{"experts_per_token": 4, "balance_bias": false, "init_std_down": 0.00651, "init_out_by_depth": true, "weight_decay": 0.032}
Below are experts of layer 12 (counted from 0) of a mixture-of-experts language model. Rows are named router (the router's row for the expert), down (a neuron's output weights, with its number) and show model dimensions 64-127. Each number is 128 + 24 x the weight over its row's rms, rounded and kept within 0 to 255. Numbers have three digits each.
Before each expert's rows: a language model's description of what the expert responds to; "comes before" lists some tokens at least twice as common just after its tokens as in all text. This comes from a sample of Wikipedia text that the model never trained on. Tokens count by the router's weight.

# expert 31
Noun suffixes and word endings like ion, ity, us, ium, Latin genus and species pieces, and common nouns like word, guitar, footballer.
comes before: " of", ",", "s", ".", " and", " ("
router:086101140134095145150153156093095119086121164108088131115166100144157095129133093162148159123096117148097109162170113101149149146131112122092133154123098102123121130133112123116145115087150157
down0:095089103174096147111155146113144122107164135090143122172132134102139147116109107142114082076111137113149172125177108148124107125094130142118095161172086104120122136118151119144162107105128126
down1:104111133146123123119100154141089162096098146137124085101189105125125135152126119139133152131111126105122146129117161132168142136081123076122145114102114145170116125097128137112170108139114100
down2:128124113118102080124161115125123136159117119158138147101165123115076196142120171106179114118119136146094125129110135144124073116128146116172132128109149106147143117107121143119119128110138165
down3:125167097139143175151170127104106106156115097109164126126131132133077132153129139118159086117126120127113139076100078167158091109115094114129151099111138158136143135146081117089127154170142127
down4:164144102110149105084105130079118126086142138144153134160124102116144122112150146146090130119135119145155110158146151154132152153147085124097097103095110181145115124061136125119139127148145146
down5:124168111084171132164191145114116114114088128137102116141111127136129123135069108130135117104077121080136098146101138141111138101119135094140142153131149138173127141138143102125171132097163117
down6:178145082101156127129149127157118137142090105104087094137086147109112127072154100130104169150125150135106128138146136136118134100136125149115137131124087090112120149163121134166119139150142103
down7:146143098120139126142136155144098133148091114103102143132117118141145114072171087148143117150125136100129166157148110182153101137148166104124126123129104142115149176133146097157123126130120120
down8:153134138150080132152123128096073112113126154128133163142132135133130117152099125101137151102136145145094118095123135117100107157120145127071154108162105074092131118172123113109134086116144123
down9:157164133146108091112115125144130116139138103094107123155147136152129108148108106107054152129140064119166139085118141136163130155124145126093138138154114126110126142136172145161137140114058146
down10:152159143155093101121170154119125110137103134137122108129120105140100165119099113157106108131118130149139129111118117119116129109117131145144145150166112133107139104093113148140101142121158134
down11:119139128120169144144095136121143140150162154146155137099115120110083110122176144157168087113146158159092147139141099131115117167123095130126110141149164108114132195113132151165133144120135144
down12:105150135120134119105110104156148127166129116139154143168147131092110165113141115130120142171132141176124160139140143123105120099096096136158151153093144098162097123105116151148152143129144137
down13:090154116081168123119139145124155074117176108112152111127170127107140180088147118137097129153149124125154094103098084112125080136138091124158156104119146122125114110152163141102156148140143112
down14:123145132125103129113137127150114126115081128118117139058142083162153149153104099125128099098153088140139101161104103148119148179080153155156124119118080142156139117145074120147138101161135156
down15:138151123132118158109120147119141155095143096135140134076083120142141134178118124108121136093168105132140181129128123136094134133161124148113114122136137125111128143132139132165120059114168128
down16:114137099130125125128113161110182137136119096127142112140102171104125090122135137152158095082127106149124088153133088128144123138115136120095156129140121159174149140113145122141117115147137120
down17:162096131130108093110135140129114132139164092160080133110048164087125089119125136161135139131133097122132144132145153143155114148124130140136135145139115148081151135108079154138176102139108152
down18:140142119131145140140137103121175091150102115112115143149093109124119115100110134120149107132123104136112128153085119113139113132131130120140128087138129154121114157126103118085184162171091153
down19:117098153105175123151133087161117128118154140157111161143166107147157106143129091151175129129125124157137104140183110164111148141127120117117118155079182145118130115135107096090131115122137139
down20:102095141114130099095107133151115116142112132143134130120136104156142091141111167159131119175135153109106123098141163137131135116102156149118131170115128114127109098121172093140135148155151129
down21:138149147078127112148129177123154144103121114087148133109113094157113133103159159113122129115169142160138088126101086146109116152116118116108112153139162122114145122157147144123121135116092114
down22:132120128129133099139103118110130135155128102163138104114136146117152157146140086116128146140133160111084157135152136134156155127130154114134104159102133123180140143108128142139128104106147134
down23:138151100118136095145126116146126111178099132152130143108087132078186115130109133132102084125131130158177119126149123080113093118139150163081119129147166113126181098129119149115119095087114104
down24:122117067095163171141129136082148186093110137123098131149113067111112134113125111150123157150151111105120136154123127112111155124115068147142138136143125130120094181107102078125134088123097134
down25:118105124131146119121144149118118165129105144094134138096069132107117112114111117135119087101103121141111133111135130150121101130149103118106106138154138131119110158098138120133129081113138111
down26:098126174115124098118100117162134137075132141139161156087149164114156146104135113129163161103128129126115130186167148139097155128152143169142154112118129170125155074140149090110154128168149096
down27:132150104151075143156134124152087110137130126114150125147078078127122149136146177082118172131152135124113155181134149139147132146115146142130097164107118131120134097148129125139088158118137093
down28:137093101109112141147134149142148105125086102148163088132160088119101110143148128148119127146128095124160101136110133096135165121153120119136142163123146101105140071160139134134095157127142130
down29:121103099127112100129145104178122144145152104094083150123186154137148128128114132129123095132110101104153093126118115115113106139120114131144140191139132126099142144105161183125083139126138122
down30:161119137129188150151158123093134153107133089111128105156096122134114124161135080134086126117140123140140141105143127175130105120099100116093138112161167093124121136116103106154123160084101128
down31:130143169162121133168148060133146147115161113114135140120128139141101113117145139151141083105159217140159100125108136164159130132115131151102101199138112134132104156158116116134149147127111127
down32:138147098142165139139125143107131132105072112130115172154143128121122129121096138161114096156126148144153151151141113143146150146148134127125096157195112121184166096118194141144126152093128133
down33:165120064120133125109157126142160149103127070088124144127130095136166136088137103134104104122111176156151114166111111134123101139133100066144130123130114139154129127102069097074044149088125114
down34:111122115144124158104115160124132148156200123099162144105134157132148095123072072155122113109118147140088176126097136131141118130125152106112140089116115133125151117153136128145121126105073124
down35:136137124110131144139128137132100141112163116109154130133179141173134111130132139115109114110142108086134137146106114082131156116134119121104141153121116134143156128108111122159113116187114132
down36:131115133127081133140151141131149116152121216170137136142159121130121148145099145155104133133095105132132147144120148096182137151101151143111139166114139136155106124082154132140112136113188088
down37:122104159120141113153114162138139133121116104127119101142133136148149151166152140149110094115094156093102120102129141146158106108149102147143168151133096125107146129099133140141137141046162106
down38:097118141113129141110105131125182136124134169127138160076194156142087116125115151082138099127138106136072142124161140155150170125123104137110108154127106095124124146133120137093144133116091124
down39:123147121116142145110162115143075136158130096098144110102099166122109138102143115152152145117117138127107144090074130106140087102098152115159119118147157168110105130120147127155123158098097123
down40:104114148117130149127069107147129151157094097162098154107133139127118082092099086117107124081141178120112134121121113151187118120141116132151141149145090125155136093116092173158161114088175114
down41:172132116115130112138170100133169126134164125134134131195161134168132157094109159156122105156121183153161102150165160186071150156134138121156166133099137116137125117138089134130153136133163111
down42:110119142178133127139126111162119094116132132152129168099201118111131112121115111139125089147150130148130143153145104108086117137168117101117114149113143097121121130130176138125170142192150113
down43:135066135114128165114106102123142161118141117135126118132170117148116141073085115133143135107147093119132112146067090089123160140108106137151130151146121151146134163122101141197160136085143163
down44:109121140129107122090164157157165099119139115095076137149085131147099130157074126123095120129112144129157131111128130136155155139160124150149111146143113090073118140136119125148139095144172147
down45:097099121153137113146110156125118124167105147114159157104144107181121142159124143102121105134102152154124120148123139157149104098114108049124098109150163120161119093163120122151143140132130121
down46:137112130142137155128129112168075111121156085150153141146108111095139175126127158128134104065101155137113166155144160093114131129143113111162141143122128110107121136132162090117170132119132090
down47:140137139157141063112125140113107147151193095122163099135199118110157104130163114092136115137136115111130148131110144106120124100133137113128064118115112099141125117111122151134133129159131115
down48:111147123145151104131125161115138128081134095125118127134156156069125121143106069069126119148130137159149151116121122141078139110139117115132120120173141102097119149143121088136145166136126146
down49:128131093103104148135123108148121100114090163077109164127114114135148118142120119145103119141099165164111098167144113129164111098129146101166104139129127144096123156116165129104107101124134129
down50:125112143129136161107129110110124161102175118107146168141155112136112112128142135104114098092107122138154099130107071108066150144159106106105143144134145175132152123109124134111136109224153146
down51:137060130109193094157109095093142136108130128100084117173138086125136139134151137125124114154147125128147115117107128120097116165114123142109103132143098131148184103172127117126154097153108095
down52:113107126105114167158138156137146143127109129167129148144141142104142178170169112149121113152114169135098123152125157122128105115137150101112153133106158161111148112127114100154123128134116083
down53:157094150107135112110138109116124121132137097117125133108164178113118156136154155152132121219135117102136111148150136171095159140130115135154173155173155145123152136129161112149068123107076081
down54:119148106150138141117103143134135138160090109134088149119160153137102155127111128085120101142118109150151101069126126130163112110171106092094150117114132142082138150122148123074085171144113100
down55:144143140133127114099171149169103132139134109150151161112137120107089080089099173133115110133128110103142108126112127103125106136116124110132141122120119115126120161166129135071125150094129136
down56:088144122132139167090148072125167127130127130113135132135135120138152103182148128167110187109144144168151150137120140142108104116155191113141099176119130117132133122127118127166134143086139118
down57:165159169105113081113130128115151162108127142148114120151150137107109102115118124140103156130124136098135071128105068107122121129133120122124079195114088120105125120133090091144139076108108123
down58:132174114126117171117127097117174096076091131107116161126136147122119126143089102135168081128106174121093113150126152137150093096134125120119112160147149131118152121091166134118116130137185117
down59:104106115121116145121140116113159121108165144153124142110133172104096145145101144157132138152153146153125150128155103059148130119133125137124098118144101079133152109170107131092129176117168091
down60:102126133124154123099151145121123147128130110147128120151157148110132128112180110131159148128104159092153144123100134150132140089143128152125116149088107116113110148158163100130134157135138105
down61:102197103083171139116117137155136128131131130131140124100186122112099081114121138142127159125122127098098122110155133123078102132093133164124159103147165142118130149074149113162126156146111137
down62:131137131090169112114108116131155152125144140125107150169221141128108157110146139114120130141111162133115113144100092143087098105157131066127170113095127155137115132115133153086100170147113141
down63:152106113155105145118120116164131132135123138118127171137144138116160149101143161084164121117125118133137122107135162129121080112110139117157107150116147092141112137135112169132120146149138154

# expert 19
Head nouns ending names of institutions, events and awards, such as University, College, Academy, Festival, League, often after National or State.
comes before: " of", ",", ".", " in", " and", " ("
router:087099160126105139145150143097103131091126144110086138110177127157144121128150096132146147100100085154072109153157099120141167159125151102107125176109113124134128121118136121117149131091161147
down0:109144147131109111151126144170127160130112159171145108137118132115139104078113110134173165166123119110140111083130161088136117124174109096095115113104128119109091121101168135152089099138111078
down1:109135128161123136156100119144143092117137135101117169122164165106130129156119151154125159134131106115150113147083127112130124147104141150121122149125146105106114145110171121146137096158150140
down2:168109129151110110122126123095134123110132151119119172149139125143131122102097142099109148109123124154156154113119126109106141155147120132122133119112144122125124112136130132117144148132116146
down3:146139125101085136125131113124145132141112125150166128137128138104121151103132075154136120122071138136104117112102080165171147105154185136089148126142169139135192122155110113149127113078103136
down4:146126156101120116150118154135170122126106111088132117108130120115131165147140171114137109138160132118109121153128101149119106165140138182152104084116170190081126127153126129162126148117188128
down5:137114097165115111102101137115137129134154127133116120172131137100088131130087128157117086128124122072152118146111115123153138138126143100120157143170137150106106111141137100169148145166176126
down6:130090117127118114157099138196119113130121130135110124142134116133133136101132145154144110139159146138148156108162108110119158126137129128139116164148121109077120100133121146122110128115158129
down7:139127115128165131120084126079142124094171126076120112132182108130134139101103100091138073094148124146133116133151151109116141111142130104106133129144114075146138180158123135101151151169158130
down8:134169110114126077147130097155160107163109121152151165122086138108105174110116096135122157100136134164155122148132153099170145103107117119120116127131169145129119127132143118122122088144117114
down9:095164103126113153136130151103105128169127112103110138069113150117128115147135085112127080148133163169107123117121126122126149132155160107118134133146117111122109129123163111112121107090140100
down10:146162153090092097117156141098136126120084133152106141126153152170157146103112143139116122118099119112127062147175156154075163092109121128122139136139113125085116149113129117113119144115126097
down11:127132097114113154145065097143108129137101143098160097170097121103169097103134114142128145142135157108127165109143164125144104146134131061102112153164142163124109157126103108110105145122165092
down12:125145100119137112143127147145126136162123126090141129116121131102151180124112125122145114152119183147145181155147144135113106112108168130139142182135161165136127094124152184132076110143146170
down13:115088125148103103095104117149127090141154134115101137135136139109121163120143116101108084120161144134134153130131156117162124130106092143127103100127119111135104136107190197141148124117141122
down14:150104110131157123104157121106124129112147118160165149111174150143159143100118118092131115137154123180136123117132089143127169121120149168138155117104081130142131111114095118131084120109071133
down15:152167154108148155156146123129147129150095171148102109107100125110127157106095117130164129164147143138121136126129114101177168130098135138135134111088148147129113132116131086114098150167084121
down16:087121125129115110135128120092145118161141133141090110125126155138153157118145143144185142110104117137127071133136125103134109141121161103144154128106117136106103155172160127171126130144135176
down17:132143117135124124107106128123151108091118104154122149130091109118103119150175128137142099103174109124117111121140107176119145101140153175115097096143112133143115101159142179120125125134194135
down18:137129104173142174133171080114129129111129143109164134137137119094113119123141136102117133067128116155166128109142098110117114120115123134116117163127110159138122094144099136128132131143150118
down19:186144154130108143112097130083126160111150126071127160157154193123104118177148156150082129116145098153102134114143138143162117129128118124092073162135092133134122136090147131140130118136135148
down20:149112087140130157105148180109085132110091130111136143132167183116110120117138106150184138161096153118119155075142106103130135146108158120143128111085123132148125120178160109157143155147148180
down21:106157150143145105090115151131138143120138148188081154113137128108098166135138122112110153118111113165168152142152135125147134186124084096120157137155099082127101126127105163146089137138163133
down22:110136159114131075076140149165128132103162144165143143127162195120141167083124132144133124144133113116113151130084117138154132139110105122102159142126158120107175079111149146138100125111152151
down23:135118136164179132132124103145134117135146109109185142111140153125143159159136180140085103092116145133089105098141143089111112140105132131139113119142089096116112141137176121114118123110106150
down24:134100111128141137129125145113110109113146141112151124105133123064105124085120119164134113148108148120147159122165122114162163123104161142131110130135101101150121161160174125116101128176122136
down25:093134127165147094108118117152138098145139116143128106151115154156139158155098139094127091118141156158053148120123124102120102089088141126104119152146182120111152113110132124119120160139126153
down26:114098136134095103121085127111144174146154181121123103131179139142154165155151144140133138111159143128140126153108085129124158145148119156129148121105103166138111132159109130157123153106164159
down27:148169113140125137170133098100166074154102076120160125102128097154129117154127136128143109133162128144136171119146134115088131137118119125150157095112153088130123138155124124122117088127118068
down28:120137127116137126114127101115167094171156134155136119113109112120121126072101122140131128096148098159100162140096131124175113112103114106184066147131154153134153148075148128107149137092110142
down29:133171104125101071129128119146120125180127113135119171118154132146122146119163152147117121099111131143121155135129126115140139140124141146089159094117123122136123117144098171141113169169109123
down30:135149101137095151158090110114170155129143129148115102154133107158150135109108172094155147154132073116127140096153130128131159143141124114110109061147137141140138093136114156114150154130111132
down31:108149162139155098137094118128120182118150122127130141109102147103125153160160151124111122105102083080153142126130175125114169088158129191129146107139149090131118147111119137129163091143162161
down32:112125129112125150151094111116107130136093144167159125106152128116084099136104120142120116150187127129149076116154140117092112150173139136158142115102194131142167148132113086152108133135109131
down33:132144114098121092128139139140157129137160118133141123144152134166143190172151153132090112117111101105121169118154130148143125128127106166128129110156092096086121129198090134098145142109134126
down34:103131114160118091123096153129145147139119116139110077125133112122135126098161142160094121121112150095120129134132135139159111136110146141132090093145111098157111108119143165130155104146179136
down35:110152106171116122115133129102126158122148126143138130132106162134176121143151110082107139145143111128145128112147110147096178114130138145127111162118153138113120128095130167110137111110127092
down36:126080149119158104095150070168160116142150126122152175148120127157134132144089164099099126132112090143116145099088133122138122096125152117134119093127145110125114100152093153135125097152108140
down37:164117123118161113129135119116123109099140099136153107135110121137125143123141122119083155111155130125152083144103133130126140125086078101167141124151113124124150123174167102140185146141137132
down38:154106155107142129147149096126105140129123097115108115111120179142158120120105140124108123119104111105162159123109131097093124102085140097106104127145101120139161117139145110170151124120107094
down39:133141152154136124118101132135129144123150122092152124111177143119070063107153153132074111135154094194138137139131125083132130146185116125117165107117111138105117147132120106124161084148078134
down40:112089097103117115105147110097117122125122131127167168134112149144141150106125095095106076156141167125134088137121123107146095090116128129162109130111140120132157076084164169119095173099110153
down41:125092148109124170135130129126142122106161103150165115114104134144165136124137121146093129158134154113120077162110076150126114137118126119097089111123126095120118115132136143131099161149144160
down42:124132126177158122114138181158101158124134116168094102109162119116201126141129132107142154137085116171127128141120174147114158138151100146119112136131167113135152141129099132117145107103119162
down43:063157111114102131130125136146115111142132150143114114066123152147177145114167096148151118146126142146110138151132139113130130139141171150087124141110117119083136096111157185150130117132139135
down44:145188101106103160094140143153152142096110098165153095122113131116121130153096145163150132108144111136100142137158153119104114096133094121120100112115120130140108124160170105130062144156132158
down45:153121123107164159107170122134140155168130131142104165168134115132107136127136149111096136109149135133130110147138151148103157120125115125095131109104096097099128144153145105123132169122125149
down46:153128153111133154149118115140155110057097126109133116148119138118103075141133092119179089086124135125164172146146133121131143152149140117141112127089159149120115144121111138128141103092146145
down47:121151135176113172059112149134130139138146140116161116119129175134102132073069101127151113132135090121153135158135160123107153132124197161132135107160110115140158144102124132148078086139106153
down48:148131113131172159165092081131115118157139141120151094127144168149108138125146113107098127156207149109110134155102130148120179143127108119128139118123138141132142171151137088150138113129128122
down49:157156126124165141125115162144135094111092143112091155123165158112107162116129132185103114173097145109140117146149145140114115109096109111131146118136145103117133163114094139130143127099124144
down50:153144163130132111144115122121127141080136125119075161108075153067134148167155114068139110126170099126124172140115144144112176090100101135147138153120116090120117100163155120092128119058166134
down51:194106146141155122114113131165137089153136133107121128107062148125139106188128146143129101147180114105123131114157113130092132119163132142134134159078149189130167156144141115160161146106131140
down52:108122137086118111128119087137140137082157124134107152128117116115162129090097150100144116147161142170148068118140153110150108124131116164133147087151141082159133129138134167123129110102142127
down53:139115124149127140164134146153093123165144128120102106103088179080128115122128129120085130142127109095131067114124151128151128164126113134113121127154114126115133114111120136149143166088096107
down54:123126133121148127159126124126124157140127125119112100109107094154157145099125150101153140156125118128119164127105164142143102125153112152108131094151162137143103122094157093081084102092136157
down55:150104144114132152106122080167127156120150138091090116107150146096121068155095150137132150142081159134135077171176118092115158108123142121113093121115130141104138114126123095067117132090125098
down56:107136115092098141082138119165121117097110175141123167148105131108104137166138109117114109160148155176142158158159161111103109131134147141146153152140143124137120120116192121116113152152139124
down57:133148127134129110157127142112150138117166134124141127140093096107120123125143135102102083124148110142164100172098141117127151131122102134164105107131101106202139098114086112148143113105134118
down58:114124153127080121154122089115136099096109118128137090133109119143111115171121086090145143097155130170165160099101162092152121085126142139123123091136159122158145167139116098073130101118141123
down59:106168069129110132072134159147091163105142131141123144102122088141149116140149121160155139114150127133161151165172142090149122124129128145094130120087132129124075139139132129125123126138132137
down60:144120108137094113101122108146166135135132123105109124121107137150120151128136088131067130130172102135140117133145114124141149094141144126163172141088126129097147135130080152108099149144139113
down61:136100126118091092092123089133097149140142115141126095121138113131116109117111130076088102139088084096139114109111104093148132110113112146108163109092116122178127198116119094127114132128091127
down62:077131108111128114187105080132102104142101136137105127141137163158123163134115151081097114177135103148121146108156187126132137141178144123103130115158079139150156129088109119129141114163095139
down63:153128140146135093169153105118118127121113092095121155136112118104123135181183128188116161127117131115113127145092116136111087141143135119130146157129146146150104128115134146121146115120127133

# expert 17
Last word of organization and place names after the, of, National or New, e.g. University, League, Forest, Financial.
comes before: ",", " of", ".", " (", " and", " in"
router:104125146120107127151162144106111143081128155118096131116175124163134122139148097131149158104113094150074108168145093101125176151122154104101121156093100125125129120126121135122148131108153144
down0:135172160160152151143153102134150113105167135160156137127084109124125123079086137117127152138152107110133113129156098164115184082146129130084110087123117145111119124130148142163160137132099102
down1:144107102134130109150085081114115128106095114089129135125073123153080104143095117107137147103176134112133093097127087148151149118151104179130154095147133120120108140139150096129142174176124123
down2:131121171109136105129125127137137107119108148133133097133102139139142194145111124138134096102088125106101121108144117132145129120101131087104090105142142126153165182106123134087177129110153101
down3:151145147136120164127156152127101164098110132108148161156101183110139106126116102145144096151110125152111175157108106155115127156105186140116121145153129134117111127134163149107150130100150148
down4:151087116154108126116125107108086168123090166144083108141110152123149137127165127174112111114162144123093119130142103166153124103107118086113126106166131130101121150126133180096096153139150103
down5:124114144091140093140191147183149155138113103110104119100190139145134128079171109127136135167120105121146125132145138137141052122112079136166112121146080081133132118146133107126144134119137111
down6:104115094162126160124188105119177106132139127126115093155162155098124117108110116121155124122126140113108115149165130150091115133137173092101086166108142112087128085175154125095150140149149153
down7:170120178109144134161143137127091122168119136088122141190112171136129114103124088135143143155137190124127128128076127135132156121095136121135144084146121092129130137112095113147134052115130136
down8:166133132142160123155137129142190121137072143165119118104111117176152135098153145136131108099114128095160098124111142106084090135149142154116106103117059163164143128175147132172174114101153137
down9:152107110094103140124140162145130149082133117172161153117125145103133130123149166131117095123114137121094151116097128121125134126116154135153120073157156099171117093104134127132096112129110161
down10:127149136123164142130136110131173145157151134155195106135173135118133147118122129164110141137139107093104136140161111169170143125149124153146132146128133113148199176159145155142159091124087128
down11:112113114133122088109152105145132126116099146118094135107158137117121136150133105162135112140125130128140133150159105165173132103141118139119133166112130166125155154136108106133139140133138142
down12:139130089087146113152122126140142149114161160079160129083139120167157137149127111101121086075106101148144150116157117140128075123153133166077083132102129086186104122136081122141139124122136139
down13:087135120162132080103143116122128103169125201154164131107106121130100135081100130148143127123101125117135159118095133130164141108079153145119102096169095124159120139121103155091110129125121161
down14:098083115143119130130151137172123134116156143117132159164157134131127091116089170152135171121153157112127167121086108088158195132110147098133157125096112122163155146140098137172088154171094139
down15:119121134104146092104130159128144097143120109127113185133146173111121138137097136093118112134133155160178123110124118137122095160158122141182121125135120110137179096155135173129122111140174140
down16:135146159174100126080135136158171098119135093082135128156054122125134091109152129094154125097119095132141185126138131130139158116083123122148183112108112141135145143128149124107140108133092152
down17:142142138144123160124166128122166143114080087101123109093171142097134132054155138107118132122122122136121143121120096108121136134141124098104104157130098078157094203135133159090131109112130138
down18:125154168080166118114155102143140152141103107128108153122109122135139132127103109125134140097150086116119122090103128158091106122117108118115105129142118120113102097128108148129149127123151118
down19:137101101095084121142115109120110115110074144160143084157067124134108168149122145139108135125124088145143122089115133143179120140131125087097111166095110139136160127087114152169175080088109136
down20:120167147136099135150105142123105137103123153139107140143160129121113135121130137142092146131187153131123126110077127066176108157092136120136133094176119127118134135077139155111133104135129146
down21:122107129109100095138130134134123130131132134103134149067104127149156133110118151108104079148137165127087165129134130114167118115123164094103144102153171163116163124124141117167141094160165137
down22:105076095139121133146148168110128145106134041101128136091169123126098151152109144112114134088101135162148111106130128105159157170126131119106163130116099082144122148139142088085127136116098095
down23:146142130133085097118107158134131113112116111152111125103115123125093104113164121126121116099099095115092126130111149109143139152048121131152106120142106163146115149107117142103131138102122114
down24:143117143107129104088103129140128162128127141141135163138159138141116121122133110144093106109177119127150134172198101143143131149124113136128108158139143094111137143141091090132131157140137065
down25:154142089185130137135185090151150125137148122102098113107129120119118128107106134189171113152106116120157091189135133167121143128105125151125155150116160106124159138129169168109117146131126152
down26:084134181166152085067131128119148125090133143128147117115128104111140111104151122127127124123165112164114094122159141133143109153161132093159118140090122132168090152122151170099092141125111159
down27:159078145146083092130124095122167125106110123122126138124149121115156143140103153153125080123139169102094093154167143132186165172094118098160137130135093147127160168147125126116160143138097127
down28:140138098113135183149121125122125099119129105122130163149123154123158151186103166098143152109109156078129123097148082134103119108153115167128142134098119108130162113131122135120070111114140126
down29:155119105121122112090096131124116119117130121122114206109126115154103170138114107114103152119128118136156111141104134117140171143110115124113101131140126137141110182115111146171112122098120167
down30:149131156157061109110141080091188129129134136126132152120108150130142153089117133094141104124153106116122144140132137098138146117127136100139103088128103109147135135109143155178161129118113127
down31:111109139140136130101164124119108155093117122112086134108133114138099127115156157130156144109134142123099107155143106161134077086123139149117101170173119148091123103122105121149147133155127146
down32:136174111093155167116124127112094118102155140131142074147096123126138119152111134155145172127164163169105137127108149061165102100124127099125130183134142149140098109141145094131135135168079131
down33:117136130090085124150148174116101171109150125131151141140128161096125160066105138138150130115129137113123126132124105117126149122121139174131102160137143133154125103151140140163125187141107133
down34:152104160155100124170101162119138127120107130121159114110121137140149107124148125114143114161132130157157138169096112139125116154154110087133139155119124124160160152102154095120149162127115135
down35:107161117080116164103144153112117129122103128142127083099121093136132125160145132110172103132174114101169111087130123054123129133142132144126130117150111137154140149099100082144136129131097095
down36:153172113153130156096114142103119134128156105096139103167124097131119169187129146097192106115127093136139158123066150145117116135109145158130116134205128113094142100155131126147126135144113101
down37:120112132142097136086124129136095137158107169123120104129158128184121172145112101132096150132110152109114154114138155106138128115139157106119137129147158086120096173102180167087141127152096138
down38:132139124165128149132134119121133121121128119140078155144153113112128143124140102117128079182098101152114125141102120113146157145174127113113143139122157114136169125162105125104123129109124151
down39:123148130132144137154107134128119085132151116128100082143130121116125144098137124097113127111079163126130158104099110078149159101123105119112142092135088134138132120117076144108122106119167105
down40:129143161153082107155130119130125147096099106212136089121177117158133137113099141088127133107158092095106113159135122100099108132139147128131134117111129111137132107141110118126144101165128118
down41:165098081162131133157113146150086155153155134129109127105114128141093144147172135121143150099162140131111086132133160136163144142079133125124054144171141121104171169114150156138113089117150105
down42:107139113081157115140132103137106172105151153150155085130166106125155176156132125090119178145156158096117154161122137105102121104150146121146089098130127185148153111127143146120104136115152141
down43:129136087137107141128113125114102103124130129148131140094146147112108084103110116134177152140129131154106119171097133141171124150167146131148129148114100133115131188131141077131126105155157155
down44:132144140114144116118106165138123170153141134141096138131139105133109101103161124138129121173157133110107113125113186105140115128142100147173144141056148112194143132142165144189138152124097121
down45:133137124121129156107156122124134163154141091105126139079128160131153097155099154131138080122116113129149113160139090130150124130149118134151139156117106134169118132122133130143132164116154131
down46:148117141182116104151118144112093120128146109126155127108150151123136112121165104079138145136120133109127157110154119176111122128122113143126096116114122161120069118138120096105137127097168134
down47:110138139123162114124082087144192135163168138153150137137166131144155139125130120135093112103117134128095172121123151132128139078159123124042075150110128127158102130141127123157096131153129160
down48:150098127101154112138129126121095167142137096095125163102178115123142135139104117123104092169139127100158135132134152132140154089126141102139156134147099158102137139130126100098116166106115161
down49:122096139085117099083167133096142142120115117169103058115123098093126143106125121142090123140152147099121163123104110129121150128143154105161148160142168113131122157092138163115145102098164159
down50:122138117143133151153101090129141110132113122087140157096137110161121160121080093083160165135126064110129138141079162127178164132155127144119106121139129167155132156121136119153109104079096159
down51:108134132115123105133136102172141126129162102117120113099104128143128157106155122151145103178133161149175149134127114143127136130125071118130148125131103101143132126108155200126116092142135125
down52:098146142137135166146129142131124112164122174175150110106123136104149133074137125136130134067115165112091116105128162132153105095130136081112118111177128122157182186123140115133118152169135116
down53:157166134183164127124147165093142106083088121108148149103151133105101103133149145146097141079112104173173107108107123108129122138092170126136125182171120168102116144154093123134128141103136118
down54:087129128143122114127123143115134067103140128152153115141093115085105102143162098128133138155148145133172122122142133141128139102134157136095180140106134128076116132150121119116126112136110145
down55:076127098105127140116124172139111130091117110118152136078158106160139108102100142162107162163188123107089149137100117121145125147138136152137115164117106121141143118105123124170111145164138140
down56:160105120127130134116097138141083143137080137132099166121120129122133163108136157163137148175104116185125135118109173086167118126168119116110142152133092139141161162115127131133180180100167089
down57:143154164128092100091094121094097117116107095089115150099124153162132128158107134161128146160166108139151135117062121123108143128134135110148125143133109118118133093096102105155150123161122108
down58:137103143152178163136140133128104083128115131121132096113161158139135098115130133139128155125126114150147113113132124102150143128127114151114124149149119114174113179158126063141095118113131164
down59:111140123152172126118117170141132135165157121114130146124143099160113089119167153147137119102101162127156115123144146155121121110088136133145138134144098191121119141112146110092123194149132127
down60:111170154128138107135125160156073105145124133104153119105190122123113121115133122097142132113119124068142090097123164089105178137165125092115153108097122098126148144137128121100107092141132107
down61:159140147123123124156134157158121112120145130154125186129093125082136136144165127171163118129154124133182125096111148147127134108121128157123122152136105118105161155167131112101181127111145106
down62:092134158131121115087080133091117099118099148212176164160144126091162131132150090126149121099132119125116110140112116148148134127135118144119094126161146124137133122118124158117115128124101101
down63:098123120186113126109157147110079167103145132156110130084152099152138133139147128141102114123113115107141094110104113125165143080131141148119139149138128121139132099103122125169128141145172121